From a checkpoint of a small mixture-of-experts model trained on Wikipedia: 16 experts in each of 8 layers.
Below are experts of layer 4 (counted from 0) of a mixture-of-experts language model. Rows are named router (the router's row for the expert), gate (a neuron's input weights, with its number), up (a neuron's input weights, with its number) and show model dimensions 192-383. Each number is 50 + 12 x the weight over its row's rms, rounded and kept within 0 to 99.
After each expert's rows: "mostly gets" lists some tokens that are sent to it at least half of the time; "gets" lists some tokens that make up at least twice as much of what it gets as of all text. This comes from a sample of Wikipedia text that the model never trained on. Tokens count by the router's weight.

# expert 0
router:48 38 46 55 34 97 49 52 61 73 63 53 40 47 38 35 46 42 52 44 55 67 74 64 45 56 51 49 52 35 43 54 43 64 37 40 64 42 63 50 59 36 27 54 53 52 72 61 53 67 10 38 37 49 35 45 29 43 30 42 46 40 58 58 41 51 50 63 38 40 63 54 43 57 22 51 54 47 42 40 24 48 55 61 65 58 52 49 37 41 55 38 64 61 64 41 37 30 36 51 43 55 49 53 52 38 35 54 40 39 63 55 54 77 71 36 33 41 37 50 41 56 41 48 42 55 53 57 60 57 56 57 57 65 29 59 47 57 67 53 46 36 33 42 56 38 76 67 46 57 51 49 62 69 61 48 42 67 62 36 54 58 63 43 51 63 57 32 33 39 31 57 63 54 50 68 43 53 61 70 55 46 57 53 46 31 47 53 57 32 52 50
gate0:45 44 66 44 65 52 58 48 18 54 45 67 57 52 52 59 61 41 45 55 54 51 50 62 67 75 51 49 39 21 38 41 35 50 62 53 41 44 48 48 54 61 21 52 47 51 43 64 54 31 43 50 47 50 37 64 66 36 64 46 44 53 49 54 45 37 51 53 45 29 47 89 34 60 50 40 24 50 36 52 73 45 48 61 37 43 41 36 40 40 45 52 45 30 71 48 47 42 52 47 51 37 52 43 34 54 49 38 52 43 34 51 53 30 23 40 46 49 46 42 45 65 54 57 43 79 71 38 56 38 62 58 52 51 55 58 51 32 29 54 75 53 53 49 59 52 62 66 60 43 36 57 49 41 75 23 38 44 68 38 53 45 60 45 38 47 58 43 42 61 37 45 50 40 53 47 57 53 37 53 57 44 70 59 33 74 71 45 40 11 56 39
up0:56 61 41 56 45 29 40 27 67 57 53 54 50 61 47 67 46 59 61 49 54 43 53 36 45 58 55 50 54 51 39 48 39 37 68 36 52 58 41 49 34 51 68 68 55 26 57 41 48 43 64 60 81 66 44 61 40 49 48 51 51 49 43 18 45 64 41 46 54 59 45 53 58 59 74 50 65 44 47 41 50 31 41 66 39 56 32 56 52 49 57 40 27 61 63 66 46 50 44 35 33 45 48 78 52 57 50 56 46 28 50 69 53 77 68 68 50 64 61 44 55 44 42 65 65 35 35 49 51 54 43 56 50 52 56 63 23 43 58 43 37 66 55 75 48 79 55 41 41 42 47 42 54 58 39 41 34 24 71 44 48 37 58 65 66 52 61 43 25 43 38 61 39 72 44 46 67 54 76 49 61 66 38 40 65 37 47 40 41 60 60 53
gate1:46 77 60 47 34 70 76 55 35 44 52 50 49 59 64 35 65 40 37 37 34 68 60 64 66 41 29 50 55 39 37 64 45 55 49 32 29 35 51 29 60 60 56 44 48 41 61 32 48 38 46 51 50 52 45 57 37 54 34 36 41 63 43 64 59 52 33 32 32 40 65 54 35 33 44 56 45 58 53 39 18 55 31 37 42 72 32 36 45 39 41 38 57 41 61 25 53 29 79 63 38 40 50 51 57 49 25 64 67 47 61 51 54 51 53 47 44 39 55 52 49 54 54 54 65 73 60 64 40 48 30 20 47 51 52 32 31 51 59 47 42 58 36 47 47 34 34 58 35 79 30 45 66 51 61 39 40 45 49 60 59 51 44 31 57 58 52 68 75 44 39 59 54 40 45 46 44 48 65 48 46 55 58 64 90 46 48 62 63 53 48 50
up1:29 48 72 36 41 68 65 29 27 54 57 47 74 63 57 56 71 38 24 54 47 74 46 79 71 46 38 53 57 41 43 42 39 56 45 51 70 57 45 51 56 64 51 54 34 54 59 55 38 42 33 60 46 54 45 59 36 71 52 67 58 47 62 52 58 37 39 59 42 61 63 58 42 23 46 49 38 47 57 42 50 42 42 40 30 67 61 57 59 42 52 51 46 37 57 48 44 51 50 64 40 50 64 44 63 53 22 53 54 26 58 77 56 26 56 71 48 59 56 52 65 51 50 63 47 53 38 64 54 57 51 58 60 35 62 52 41 67 43 41 47 47 48 24 53 45 40 59 49 69 73 58 64 53 90 39 33 52 42 47 47 45 46 45 60 42 40 52 51 43 43 52 53 45 50 48 37 49 52 41 70 65 62 60 74 68 50 44 54 51 40 33
mostly gets: "),", ".\n\n", "==\n", " as", " by", "===\n"
gets: ",", " to", ".\n\n", ".", "\n", " as"

# expert 6
router:50 35 46 67 65 77 39 54 40 61 56 59 40 63 42 50 67 60 29 42 41 49 48 47 37 40 49 55 44 37 55 22 44 57 60 53 64 57 62 49 38 28 51 55 28 48 63 74 53 68 66 47 40 25 50 44 55 35 34 39 47 49 56 45 23 43 46 63 60 43 59 64 35 53 35 50 64 62 51 39 39 43 40 34 46 67 39 42 64 50 63 58 56 57 57 40 51 50 30 61 39 33 57 54 21 39 50 58 44 52 59 86 63 49 46 47 42 56 51 65 34 72 62 60 42 49 48 40 38 65 80 36 51 52 49 53 62 59 65 45 51 37 59 30 54 47 54 57 77 57 33 53 56 54 69 37 46 60 43 46 57 32 62 61 51 28 49 48 46 48 34 37 59 55 44 43 66 63 71 54 53 72 60 55 61 56 40 44 70 41 66 59
gate1:70 46 56 46 55 34 44 47 34 40 57 54 64 54 40 55 52 64 27 56 34 65 59 38 47 56 44 73 53 37 49 48 36 58 41 54 60 63 50 37 42 54 55 58 51 61 62 55 51 66 39 65 57 52 66 57 59 40 43 27 77 51 48 38 45 73 60 59 73 57 70 40 49 56 48 47 49 55 39 48 67 52 35 49 66 68 55 55 47 54 24 55 11 36 48 73 50 44 49 69 39 67 45 52 33 72 45 45 44 49 55 62 48 54 62 43 60 35 31 45 55 51 65 52 48 33 46 54 37 71 38 60 52 54 60 47 78 50 59 55 62 29 45 63 63 39 95 45 41 53 50 38 57 22 64 30 52 48 39 43 53 31 43 61 39 57 45 35 44 64 34 48 67 43 38 27 54 45 51 62 48 74 49 36 53 48 70 40 54 45 43 58
up1:67 41 53 40 59 55 36 48 41 41 49 41 37 39 40 53 37 41 26 52 94 55 44 47 57 48 52 46 54 33 60 44 59 37 50 29 73 42 51 74 28 23 57 68 57 60 32 54 59 63 64 35 37 53 48 57 86 64 49 53 31 54 66 37 53 35 44 40 70 40 66 62 58 48 46 44 52 35 44 35 46 46 56 44 17 46 58 43 69 26 53 42 45 42 63 48 49 37 53 58 55 45 58 56 64 73 24 48 48 33 43 54 51 57 61 68 64 42 41 63 47 38 35 45 40 47 53 42 46 68 56 73 52 57 61 76 58 57 56 54 55 37 68 48 32 49 71 56 34 46 64 42 55 39 40 48 39 53 46 64 49 42 50 63 35 39 58 44 52 65 48 60 52 24 16 46 75 48 63 63 40 61 52 30 41 76 54 29 55 34 48 34
gate2:48 50 57 67 55 45 53 55 26 55 52 64 66 38 59 32 60 39 34 68 23 51 34 46 45 55 16 51 71 33 45 60 79 41 40 43 36 46 59 57 55 43 41 61 71 37 53 32 34 57 45 47 45 76 22 79 59 58 51 61 34 54 76 54 56 41 50 39 45 26 39 37 37 62 54 37 47 46 24 61 34 41 43 61 46 37 69 56 40 62 49 54 36 53 31 52 74 73 40 37 34 45 59 60 46 57 23 48 57 56 53 53 51 46 38 41 42 31 51 63 72 50 46 72 51 40 61 50 39 63 64 54 41 59 72 51 48 65 55 68 60 31 52 44 44 34 49 36 62 45 47 37 41 39 54 52 49 50 57 41 41 44 44 25 40 30 48 56 51 44 36 47 33 74 50 74 39 45 51 54 65 50 54 65 46 43 48 27 48 40 50 50
up2:52 49 45 49 58 57 42 59 38 60 24 43 52 53 73 50 49 42 30 33 26 52 49 54 25 39 63 41 69 55 40 46 36 66 53 32 61 30 67 52 72 43 43 46 66 48 53 35 47 69 52 54 42 43 55 48 40 30 41 52 41 54 51 60 50 39 52 53 48 37 50 31 39 37 56 51 52 55 61 62 37 28 39 48 60 54 59 44 41 50 62 48 51 44 46 43 67 56 55 46 44 21 58 57 47 21 40 44 61 25 37 37 51 47 39 44 36 67 68 59 57 35 65 50 42 24 67 53 46 47 54 17 37 46 37 44 69 30 36 48 41 37 47 37 48 63 25 50 53 40 69 64 49 48 67 54 65 40 37 35 39 62 49 35 85 27 48 44 33 71 47 42 28 46 54 37 45 71 74 64 55 71 71 43 44 45 23 51 46 52 61 46
mostly gets: " his", " and", " that", " which", " its", " their"
gets: " of", " and", " in", " the", " for", " that"

# expert 10
router:41 42 42 73 48 46 48 66 49 54 27 37 44 70 42 72 59 55 43 53 48 57 47 61 59 50 42 58 51 45 69 41 17 57 57 62 34 49 55 51 39 36 25 43 31 57 63 63 51 65 31 57 56 65 20 38 50 43 56 49 39 40 51 72 41 49 40 47 32 34 49 65 56 36 31 54 54 61 45 52 42 50 42 52 69 59 47 60 47 39 40 33 42 33 49 55 44 47 50 79 39 37 55 52 37 14 62 62 36 42 64 66 60 54 42 34 52 58 34 58 48 57 38 61 43 71 55 35 78 53 84 62 49 61 47 55 58 54 58 53 37 44 51 37 50 49 43 64 45 56 52 57 58 47 61 11 64 38 45 44 30 35 60 64 29 54 55 36 54 38 47 56 62 58 33 75 68 69 53 52 44 62 55 42 41 59 40 18 68 40 47 47
gate1:39 56 53 55 46 53 55 55 37 38 51 72 57 54 58 48 35 45 38 53 59 63 52 48 53 42 50 47 62 51 58 46 51 33 56 65 73 44 59 90 58 42 52 55 42 68 65 35 73 63 46 40 63 56 26 59 31 36 48 66 41 54 57 48 61 52 35 47 52 49 44 44 48 43 48 56 28 23 69 51 43 37 45 45 47 61 42 47 74 57 62 57 67 47 72 44 47 52 55 48 39 51 59 55 69 37 53 48 30 55 55 49 17 57 47 41 70 31 75 48 44 39 61 49 56 45 42 57 69 40 50 48 61 62 54 36 51 48 56 38 41 69 45 55 59 61 39 64 19 38 78 56 48 37 76 53 41 60 62 58 49 57 34 48 40 59 41 46 52 38 45 42 36 63 61 36 44 58 59 52 47 40 41 28 52 51 37 30 47 15 54 45
up1:37 32 39 51 74 41 64 46 56 43 51 40 44 54 49 64 54 46 49 53 54 54 24 67 53 59 59 45 51 70 46 61 54 43 52 40 40 46 65 34 36 71 42 36 46 47 41 62 62 42 52 44 39 46 69 35 63 54 47 32 69 44 69 47 48 46 34 62 50 61 45 33 56 70 59 41 51 71 45 62 54 33 46 44 38 52 55 22 52 49 58 52 33 56 66 36 59 52 15 45 48 63 66 47 60 62 33 41 37 51 42 40 44 36 55 51 38 50 58 35 54 43 39 51 49 51 64 60 64 44 69 39 49 46 42 32 49 66 36 65 61 49 57 55 53 53 64 31 81 49 31 74 58 50 41 46 42 40 66 49 52 31 47 73 54 52 60 42 52 25 62 47 50 52 45 37 76 52 41 39 47 24 56 52 32 65 31 47 35 55 66 52
gate2:48 42 49 32 51 31 64 52 61 51 35 40 52 66 58 46 49 28 33 48 43 37 42 83 54 41 48 38 58 52 63 42 58 36 58 60 57 44 38 69 44 26 64 56 44 49 49 41 60 71 49 53 53 33 58 48 55 70 32 62 40 52 28 57 29 61 30 50 55 48 62 66 41 61 31 42 57 24 52 38 35 34 42 47 50 38 38 35 48 28 70 29 33 48 70 33 60 36 53 45 63 30 57 41 59 50 21 49 42 36 57 64 47 64 45 48 39 46 28 61 52 54 34 50 35 39 49 52 57 32 51 40 47 55 51 54 68 59 29 52 17 52 51 45 33 36 64 35 42 32 47 57 61 55 48 40 57 50 33 42 23 46 79 70 32 55 72 40 61 36 63 44 23 44 67 53 37 69 62 67 71 37 40 70 44 35 44 33 63 57 42 38
up2:52 47 57 68 52 62 52 45 43 54 51 64 14 53 36 78 32 65 65 63 66 71 39 36 53 63 32 68 60 53 41 55 46 58 66 23 46 47 41 51 49 44 33 59 62 63 47 68 50 48 36 53 48 59 32 64 42 38 72 30 58 64 47 48 59 49 46 56 35 51 42 55 62 49 52 49 32 69 42 42 62 61 53 44 61 42 58 47 48 68 35 51 58 68 44 61 44 69 63 50 45 49 57 68 34 48 64 41 60 40 53 51 52 43 54 49 60 59 69 35 40 54 60 43 46 54 51 65 49 48 46 70 57 39 44 59 49 25 66 53 85 43 52 36 59 44 34 53 71 69 61 47 50 59 59 42 56 60 51 58 63 46 59 46 53 39 56 70 51 51 22 65 49 42 32 50 48 60 34 39 45 66 64 27 56 66 59 51 49 60 62 56
mostly gets: " ", " (", "–", "(", "0", "1"
gets: " ", " (", "0", "1", "2", "3"

# expert 14
router:51 54 21 60 67 44 36 51 50 65 65 44 33 60 47 39 72 71 39 62 56 59 41 62 48 36 49 47 52 36 38 37 37 59 47 40 63 21 54 56 66 22 44 49 37 56 50 59 77 49 47 56 39 63 44 53 55 46 35 49 44 44 62 61 29 50 55 63 58 29 46 44 39 26 42 62 63 52 53 59 39 61 60 47 83 58 53 65 50 60 56 07 63 44 62 40 40 50 58 68 28 38 58 67 45 24 49 62 43 34 60 62 64 42 64 40 40 38 53 48 13 64 41 64 50 52 52 56 26 50 66 41 50 61 43 36 62 50 44 53 47 71 40 36 45 33 45 63 47 58 49 66 46 59 57 42 53 79 61 38 34 45 56 57 44 49 36 34 65 54 46 60 49 61 53 38 59 57 58 53 29 45 50 43 49 39 44 40 53 46 33 60
gate1:50 47 56 44 42 32 58 69 53 66 36 50 67 49 57 48 40 58 64 80 60 63 62 36 32 48 43 56 50 45 55 52 58 59 43 56 49 63 43 75 30 49 26 69 64 55 51 46 40 65 52 30 47 28 28 44 41 60 62 67 77 45 49 68 69 34 48 32 60 57 49 52 66 45 45 35 51 76 27 40 36 41 58 60 78 33 57 57 37 51 64 34 45 38 39 63 51 44 28 40 43 54 65 72 66 40 65 49 55 51 41 49 46 61 51 40 53 34 59 38 29 55 42 45 55 50 37 40 47 26 40 65 65 45 55 58 57 49 37 56 42 57 67 60 64 23 46 59 55 70 57 65 60 46 49 61 52 49 51 45 60 43 54 72 51 48 63 43 47 49 70 34 33 60 46 60 43 42 48 46 47 59 63 55 50 55 36 55 54 64 46 33
up1:49 35 59 34 45 45 55 67 43 37 52 65 50 52 45 39 73 64 35 72 40 53 38 64 60 57 34 52 24 55 39 41 54 60 52 46 50 51 37 12 59 47 64 39 49 39 42 67 21 49 62 61 45 63 65 47 67 45 57 45 45 45 44 57 77 57 41 56 52 29 55 62 30 61 37 66 44 54 67 30 63 44 68 64 49 46 20 63 55 73 46 32 46 47 48 46 54 59 64 49 44 45 25 40 33 45 56 43 53 49 24 63 56 43 43 80 39 62 57 35 45 57 47 77 42 41 50 34 46 45 65 66 62 42 58 56 33 43 45 57 38 33 46 27 40 37 47 50 44 58 59 36 52 37 55 55 70 66 45 41 50 60 46 31 58 54 62 35 37 44 77 55 46 50 36 54 66 46 71 66 38 33 27 44 67 41 49 54 48 54 40 46
gate2:46 48 24 47 57 60 47 66 49 46 44 39 73 34 66 61 41 46 59 59 47 42 33 25 63 48 48 60 47 34 35 63 62 38 50 42 68 29 46 56 47 50 15 61 31 52 62 60 45 34 39 49 55 51 47 46 42 65 36 48 50 63 60 55 50 50 37 34 63 48 50 40 73 44 31 40 47 39 52 45 56 46 47 66 63 52 33 56 53 58 63 43 42 37 54 46 58 61 50 40 52 67 55 51 36 45 56 49 55 77 52 47 32 37 58 49 50 65 61 66 46 60 62 46 68 62 55 61 31 42 71 49 42 48 40 60 71 76 47 76 61 38 44 56 53 37 46 48 49 54 49 37 19 59 48 60 46 55 41 51 60 49 54 56 62 51 53 52 57 47 34 55 57 36 55 21 64 50 47 53 63 31 36 57 45 51 37 30 70 68 40 66
up2:30 60 33 39 57 49 42 57 43 38 59 62 45 52 55 72 35 28 55 41 24 35 46 53 46 51 40 42 54 29 73 46 63 54 46 56 39 33 47 51 65 52 55 52 26 53 55 63 55 40 44 44 29 62 56 23 63 82 36 32 59 59 58 79 42 52 52 63 77 24 52 50 45 57 61 39 49 48 39 24 51 48 53 42 43 53 50 52 45 34 58 47 46 44 49 49 66 66 41 51 47 54 45 54 49 63 51 33 61 61 47 53 48 53 56 61 34 47 62 77 58 60 39 33 65 66 46 53 50 62 43 47 51 54 31 39 25 58 49 43 44 59 55 57 56 72 48 67 63 40 46 50 46 50 37 44 58 51 60 76 75 65 53 40 52 48 52 68 57 54 63 55 56 61 54 35 56 51 60 38 68 45 30 47 51 39 29 52 54 50 41 68
mostly gets: " M", " L", " F", " V", " P", " R"
gets: " M", " L", " C", " B", " P", " R"

# expert 5
router:48 42 63 65 64 63 63 62 52 72 63 66 44 53 34 37 54 59 51 51 45 63 61 42 50 49 39 32 42 36 56 38 33 34 53 51 55 42 62 42 40 42 59 45 44 56 58 51 70 66 22 50 47 64 42 50 48 28 49 40 37 54 56 66 27 51 41 55 84 36 56 51 27 63 45 53 54 46 43 52 38 46 56 43 83 53 42 34 47 28 69 23 69 42 33 58 43 56 51 59 57 36 61 66 61 41 40 53 44 48 50 68 49 52 63 39 35 34 41 47 43 64 34 60 43 68 55 54 58 71 47 62 52 61 44 49 61 53 51 59 41 46 65 39 57 31 57 50 42 65 44 51 63 53 54 19 50 47 59 48 35 61 80 63 50 24 40 36 58 39 26 75 64 49 30 53 35 77 64 49 62 53 61 56 54 34 38 30 41 46 53 59
gate2:29 42 64 54 48 50 53 63 31 45 91 70 32 37 36 60 60 56 71 46 77 39 54 44 40 47 48 47 40 51 42 64 18 41 60 53 63 51 52 27 57 50 46 69 45 41 33 49 33 53 46 36 21 46 61 67 49 51 38 59 33 59 56 43 37 41 39 59 54 46 42 41 44 23 15 48 51 48 37 44 47 38 66 38 49 49 58 36 51 56 65 52 32 48 41 48 47 42 59 34 46 28 45 35 34 58 31 54 55 32 44 40 37 50 78 55 47 39 48 29 40 49 49 44 34 29 45 31 60 46 43 61 33 63 53 24 46 45 38 50 72 50 57 52 76 58 49 42 51 49 90 33 51 42 51 30 59 53 46 52 35 44 70 24 43 57 51 34 36 39 25 66 52 34 20 29 40 34 67 44 37 58 59 47 81 29 57 31 56 44 56 41
up2:37 32 54 50 43 39 62 36 56 75 67 52 47 53 53 23 61 34 62 49 67 46 54 64 35 30 60 40 52 46 48 40 68 37 43 15 56 45 37 46 54 64 44 62 42 58 57 40 61 41 38 71 37 34 30 63 44 62 48 51 61 48 79 40 39 50 42 23 51 56 71 42 57 39 60 44 38 34 44 55 54 62 43 26 55 37 44 39 42 65 63 69 55 74 74 54 61 34 60 34 64 53 58 41 44 59 47 58 52 49 61 63 33 57 54 36 27 30 48 45 56 53 72 58 65 53 52 57 63 34 41 50 34 49 46 23 50 35 58 50 47 68 62 65 39 38 63 44 50 70 47 35 65 52 58 26 62 34 38 49 38 35 55 35 51 63 54 54 46 51 27 54 39 63 36 57 61 18 71 34 43 68 53 55 53 69 58 68 47 56 56 46
gate3:44 36 56 48 55 58 51 58 53 64 47 64 26 50 53 65 37 55 64 70 41 30 42 43 37 43 45 43 44 37 52 44 46 35 40 47 59 56 83 56 60 62 53 40 39 56 39 55 55 45 53 45 23 60 70 61 70 55 67 44 37 55 63 57 43 54 55 58 37 52 43 40 54 63 48 63 63 64 63 46 33 20 52 54 64 35 53 54 57 49 59 36 41 51 46 64 66 56 32 59 47 31 42 57 39 54 57 59 48 42 65 29 41 32 61 63 35 52 35 62 57 68 43 40 58 44 44 66 55 35 43 53 83 38 51 45 17 52 35 53 39 51 47 51 77 32 56 59 69 54 47 42 51 57 56 58 71 54 60 33 66 47 68 27 48 60 70 62 63 64 61 36 55 64 42 45 42 54 57 28 31 62 61 49 68 60 67 50 34 58 53 35
up3:62 71 69 68 58 66 70 37 58 66 60 41 45 45 61 58 35 68 62 34 37 52 57 49 48 42 66 40 50 65 51 45 67 37 61 32 49 55 45 55 70 52 64 31 82 69 48 36 44 40 38 56 34 43 48 37 50 47 47 45 46 45 21 60 39 33 34 47 54 42 83 43 56 49 19 48 42 63 45 48 56 26 48 61 40 46 47 63 52 52 43 66 69 43 38 61 55 50 58 47 43 56 41 50 55 45 47 78 28 52 49 47 53 49 26 66 53 59 58 40 19 55 34 35 52 39 51 79 51 48 72 46 72 44 48 70 61 43 70 47 29 77 24 59 42 45 69 53 55 55 47 38 63 65 30 69 42 52 49 33 56 62 44 53 43 49 60 78 64 50 64 51 59 52 49 49 61 49 24 55 30 52 46 59 51 56 43 17 40 50 53 55
mostly gets: "202", "200", "201", "199", "198", "."
gets: ".", " |", "201", "200", "199", "–"

# expert 8
router:44 24 57 58 75 93 49 48 49 51 35 55 33 70 51 25 53 57 48 53 62 77 54 50 46 45 34 52 41 47 46 23 31 45 67 43 54 43 54 52 44 48 57 71 38 61 40 39 46 54 42 53 42 57 28 48 57 48 44 47 38 37 57 73 47 47 65 54 43 44 54 49 54 66 63 54 69 51 66 45 42 34 65 56 46 60 37 62 41 60 59 26 72 43 54 40 49 32 41 61 51 31 57 51 38 31 65 56 30 37 51 38 45 72 67 63 43 53 31 51 34 63 65 44 51 65 45 60 43 82 59 44 56 65 43 53 81 59 45 61 34 71 73 29 49 52 58 44 52 45 67 47 33 64 62 46 52 39 46 26 38 45 64 49 35 38 47 54 46 44 40 84 59 73 25 57 49 57 51 62 53 46 61 62 55 39 36 42 58 70 41 64
gate0:43 60 68 56 43 75 57 63 45 60 54 54 34 62 41 25 41 46 53 39 62 66 51 40 51 59 41 51 49 50 56 57 44 42 44 39 41 58 20 34 62 48 71 38 63 39 59 37 33 45 29 36 62 56 56 57 65 37 60 66 14 34 26 66 42 56 73 53 71 41 50 53 45 59 59 42 18 55 49 45 41 50 53 51 49 50 55 74 44 53 55 28 66 53 24 37 62 47 34 46 57 32 50 23 44 49 63 41 52 54 53 41 47 46 46 28 63 59 58 75 55 80 58 39 49 43 37 71 56 66 73 66 51 45 66 60 63 55 37 51 60 51 67 36 49 56 58 54 46 53 54 43 56 56 33 50 54 59 52 59 34 47 26 58 63 53 71 35 46 57 64 25 50 62 64 65 66 56 50 39 53 54 62 53 49 49 53 45 56 42 54 47
up0:38 47 34 44 52 53 58 51 52 55 55 57 32 60 46 48 67 60 58 52 63 44 61 35 72 41 53 55 48 41 63 53 59 59 66 70 51 38 43 68 37 65 52 51 43 44 51 42 38 46 67 38 41 66 55 53 67 61 50 54 70 50 67 61 32 52 34 46 43 65 43 83 54 58 46 29 56 41 41 74 62 49 58 52 44 62 30 40 42 43 56 45 53 33 58 35 33 36 68 34 88 51 48 49 37 54 33 50 61 68 66 49 48 33 50 77 63 38 64 43 41 26 47 48 41 54 49 35 48 50 51 53 28 41 60 53 52 51 63 43 53 54 52 53 57 71 87 59 65 53 55 39 58 42 66 52 54 46 60 69 49 49 60 62 29 63 55 69 71 37 52 46 45 35 51 40 36 33 70 42 53 68 31 46 44 60 31 55 43 44 47 42
gate1:25 47 49 53 27 48 58 43 49 51 44 49 55 49 61 31 44 42 62 37 54 76 40 42 70 44 63 57 54 55 50 50 31 55 49 42 36 58 48 56 56 62 42 73 44 61 46 47 36 23 56 40 39 40 50 45 46 27 37 33 32 48 55 71 57 29 51 76 40 42 53 54 53 64 46 62 58 29 69 64 51 66 52 42 52 69 40 48 54 52 61 53 57 68 52 30 44 24 58 52 50 50 62 33 17 26 47 32 40 37 70 45 50 58 46 53 55 64 51 53 47 51 47 48 54 69 38 63 46 17 42 56 41 41 36 45 48 44 57 45 11 56 57 40 57 32 58 43 35 55 74 21 51 64 30 42 32 44 50 29 47 68 46 62 61 46 55 65 53 34 41 47 43 53 46 39 66 44 54 69 29 46 34 50 51 59 40 40 36 47 73 55
up1:52 56 54 41 61 64 48 67 43 41 49 55 72 63 44 34 33 57 38 44 52 45 45 29 59 40 48 69 47 42 70 51 67 41 65 44 39 43 53 24 70 54 37 52 50 44 40 65 46 41 57 55 69 36 45 54 58 72 62 59 62 62 57 57 54 62 45 42 66 55 44 65 69 45 45 44 52 49 42 31 38 55 48 56 52 30 54 47 61 46 63 47 47 56 62 59 57 52 52 57 34 59 78 52 51 40 37 53 64 64 35 67 68 41 63 40 53 56 44 47 60 53 56 46 49 50 47 36 71 54 49 61 43 70 62 39 62 52 76 38 48 50 44 68 41 70 37 62 52 52 56 84 63 40 72 52 60 43 47 41 44 64 60 53 46 34 58 29 38 57 49 56 37 70 41 41 45 28 47 63 49 53 65 63 57 57 36 40 58 44 51 26
mostly gets: "==", " was", " were", " had", " has", " is"
gets: "\n", " was", " is", " |\n", "==", ":"

# expert 7
router:47 33 55 54 56 53 41 32 56 61 70 57 28 57 54 52 60 49 60 42 38 55 53 53 37 38 42 69 52 42 40 44 48 62 37 50 56 42 55 57 57 35 37 44 53 33 84 44 27 66 28 43 32 66 61 65 39 41 51 26 57 46 61 48 53 63 54 61 51 36 52 55 51 45 45 49 54 58 63 49 34 34 57 52 55 45 23 57 48 34 68 43 61 47 39 50 50 51 46 53 37 51 52 55 43 16 50 62 41 61 63 64 67 48 66 45 37 52 60 48 33 60 46 65 37 59 35 49 21 59 59 69 49 36 39 37 45 53 46 62 28 41 52 41 53 52 60 41 52 49 36 47 64 64 60 36 69 49 57 29 14 46 66 40 36 30 56 24 25 56 58 82 42 43 48 61 67 74 61 70 44 65 42 59 68 44 25 66 64 45 44 55
gate0:45 30 58 42 40 62 53 78 70 46 55 57 41 45 49 42 46 49 48 40 34 56 32 43 49 43 39 46 29 56 64 43 47 39 45 47 26 45 71 66 42 53 27 49 64 42 69 49 47 47 54 26 41 55 38 54 27 56 62 62 48 34 44 47 40 40 71 47 64 39 45 69 55 46 57 35 46 46 62 61 56 55 48 38 44 63 69 56 82 44 75 19 49 49 41 38 55 36 47 48 47 43 52 54 54 56 63 36 51 56 35 49 57 33 56 75 40 70 56 53 64 47 65 63 45 68 51 60 59 46 58 69 50 49 52 61 38 57 56 65 43 39 49 50 46 64 29 44 30 29 57 66 54 38 66 58 76 50 43 55 30 62 67 58 31 45 67 61 46 59 44 55 40 70 68 42 57 54 52 61 56 53 68 54 42 55 49 62 46 60 51 63
up0:39 53 33 44 47 31 65 55 36 36 55 48 46 00 31 56 49 62 27 59 47 39 39 39 45 41 65 36 53 58 51 59 58 70 54 44 44 57 49 58 48 36 46 69 34 40 59 47 56 64 75 54 50 59 53 42 63 60 31 43 49 42 72 61 52 30 60 29 45 30 48 33 47 66 65 48 46 42 46 62 52 57 55 49 42 43 27 29 48 39 42 50 44 59 37 66 29 50 45 45 39 49 44 63 61 60 73 38 46 42 52 55 58 54 56 51 44 44 53 52 70 53 75 44 37 52 46 57 73 25 35 57 60 17 41 59 47 44 35 58 57 72 46 32 59 47 36 49 43 39 52 43 66 64 65 55 73 40 54 57 46 50 36 30 38 50 63 49 55 41 43 41 28 51 50 53 53 55 54 64 58 54 44 67 71 67 36 41 42 59 38 23
gate1:42 58 50 40 37 28 50 51 52 52 37 50 43 52 44 62 56 48 62 45 28 74 50 48 33 44 62 28 35 39 29 59 66 55 30 48 58 53 59 24 58 68 47 56 54 48 26 41 57 57 63 48 32 45 32 46 44 45 43 44 56 36 30 65 56 57 51 47 48 48 51 77 42 46 47 60 55 47 24 54 52 50 54 75 40 40 56 65 63 66 65 22 52 52 30 47 62 60 38 53 53 54 33 43 37 62 55 43 54 64 50 41 65 74 38 76 38 32 47 54 46 84 44 64 64 36 50 54 42 42 36 47 42 47 55 42 45 58 73 49 46 63 70 40 53 64 46 42 48 42 43 54 45 43 40 44 85 64 58 41 34 29 38 36 48 59 43 36 47 39 46 48 35 49 62 62 23 50 36 61 40 59 60 38 48 34 63 74 46 52 50 54
up1:55 65 43 37 52 68 38 24 74 38 41 59 46 40 69 55 52 51 66 46 59 35 26 51 54 73 55 35 66 47 52 48 42 71 73 57 63 53 44 42 59 59 46 39 53 61 41 51 29 60 47 60 42 28 43 53 54 54 44 55 26 85 42 36 61 71 47 66 56 50 52 28 57 43 46 25 63 48 48 76 45 43 61 39 64 66 49 52 28 46 45 48 45 54 58 53 45 39 47 28 52 72 53 53 64 57 48 45 49 25 51 50 48 50 45 46 62 51 49 45 58 46 38 38 58 59 86 53 49 38 51 60 35 53 40 52 59 37 40 32 38 53 43 39 60 29 33 66 56 41 53 58 48 57 53 76 47 42 63 47 52 50 78 42 60 61 52 63 52 64 32 54 42 52 35 43 54 37 52 68 48 51 44 46 63 60 56 62 50 47 52 48
mostly gets: " a", "|", " the", "The", " an", "==="
gets: " |", " the", "|", " a", " |\n", "-"